{
  "hidden_size": 320,
  "d_expert": 64,
  "routed_scale": 2.5,
  "init_std_router": 0.00809,
  "vocab_size": 28605,
  "learning_rate": 0.00221,
  "beta2": 0.99,
  "batch_tokens": [32768, 65536, 131072],
  "train_tokens": 312700000,
  "max_steps": 4507
}
Below are experts of layer 6 (counted from 0) of a mixture-of-experts language model. Rows are named router (the router's row for the expert) and show model dimensions 64-127. Each number is 500 + 25 x the weight over its row's rms, rounded and kept within 0 to 999. Numbers have three digits each.
Before each expert's rows: "comes after" lists some tokens at least twice as common just before its tokens as in all text. This comes from a sample of Wikipedia text that the model never trained on. Tokens count by the router's weight.

# expert 14
comes after: "-", " \"", " (", "/", " un", " '"
router:476497500496486525530491486523490508520495492478477473530482504507485513542469523478489492540518509512504547539493483504506499485549493492484505462508515481521516507521504493497529568519504510

# expert 9
comes after: ".", ").", " and", "\".", " is", "=="
router:499475488476472502507443492523479505523487492496536496482496478473500494528474526529493514548470468499511517536505503481483506493501515490496517496504545505527512448465505505483489493483535526

# expert 15
comes after: " |", " a", ";", ":", " –", " was"
router:496509487519488552539497521537475531485496488512483498517480505518529495509511493490515455503543514486448503506527505503538452473517512496484466473469519564491510511519513473470502480488478536

# expert 0
comes after: ".", "–", "′", " 1", " (", "°"
router:498481518503530469496506505508496462550494494453495509515481502498512492521513530456498529497531480489509533484499491504537500537466501502465472482465491510526478478506461498545519495447434508

# expert 19
comes after: " |", ":", ";", " T", " \\", " P"
router:518512480484510511494513528546480505548501503511502523499516505481503481479517476487495425480527491518472466485537543511479505506482492493499451516516459558495518534457496488482522486520491517

# expert 30
comes after: "\n", " |", ")", " ", ".", "=="
router:493504482478525446534500507516503482522494555452540513454513496486504513538472545507495528478519524550480457496503493472507463519502469479516489475527528539476502497527476526463441483566449469

# expert 2
comes after: " of", " in", " the", " for", " to", " at"
router:495545517516536493506472501484486521487516490544529479537544496504486512508540523496489541570483478522462541472491518448536523500466510480514535522482461546477467539464493483456502445507462504

# expert 7
comes after: "-", ":", ",", " \"", " (", " of"
router:479478502525469521511486504532493528465495495533523520500508487513498520496485474488465488499537523476477461448511553542500531496495495516480481495477493512530508502505478491502489515484538517

# expert 11
comes after: " the", "-", "–", " The", " A", "The"
router:518520503499483476483505511525490496546491462512514470507497502553484479503543465539497466507511480537503506492518530536520522489453541466478513536507511514525508522503582467547533478478470495

# expert 27
comes after: " was", " is", " it", " as", " were", " It"
router:499504516490503505511545490511492513496512491479523501521508500497510513434512543517521514458514514431513491504510468484530487480486495506514487521478518525521511504450461528456503519482516495

# expert 28
comes after: " the", " a", " and", " to", " his", "'s"
router:510532482483514508511511462517482471514500470501504464451456484508497521484460535467482510524500521538544527506488508495460518492497485475502488530505487480535525516535470496490513510512492511

# expert 17
comes after: " the", "-", "|", " The", " a", "The"
router:515520513500514495511507539497523517488516484531476509510485505489498532483502505476517544481489462523486478490497542468464507463512581473509491543525466512525511532506488485485496499484534497

# expert 25
comes after: "\n", "|", "-", "==", "===", "See"
router:529460530508494495508473504473498556457487478511454519483504499496490499519507560471543512478423481450537484478486485484521488479536501502494527522527472479516497484507476515497492528454509501

# expert 29
comes after: " in", "–", ",", " (", "|", " In"
router:500471478476501541528524499479467518543498483509481516492476501510509477544442523572500530465515478457488502545517481542486502539530485536484484499504449493494519501472508514498468492486487475

# expert 12
comes after: ",", " he", " and", " He", " that", " who"
router:487488503465482507476483466503476526489486523473480478495499472491470468516536533437508505472497504467500482534478515477512540535475494512481542498498512478502468504514531534515532495524505515

# expert 13
comes after: " |", "-", ":", " /", ";", " ·"
router:474496525519473437509523550516500493470491547525481536500523504506537512495509494486508448534501476505483506523521487480459465491518479534510489495485490519518490529520498492442483490552519515

# expert 21
comes after: "\n", " non", "\n ", " co", " All", " al"
router:511523469491480518500481503505523510448493503507537492529497534473516505496498461493506486475526492530512490495515514504440485506503511494527491479504533494484477488491510479448466549480493507

# expert 24
comes after: " |", " (", ";", ":", " 0", "–"
router:499481491490516459508492500506454474469499510510513500524492509462512486515518471474484507513518517509487509495537488517507492519511477469523480457494512493503526473498509553541473495452479513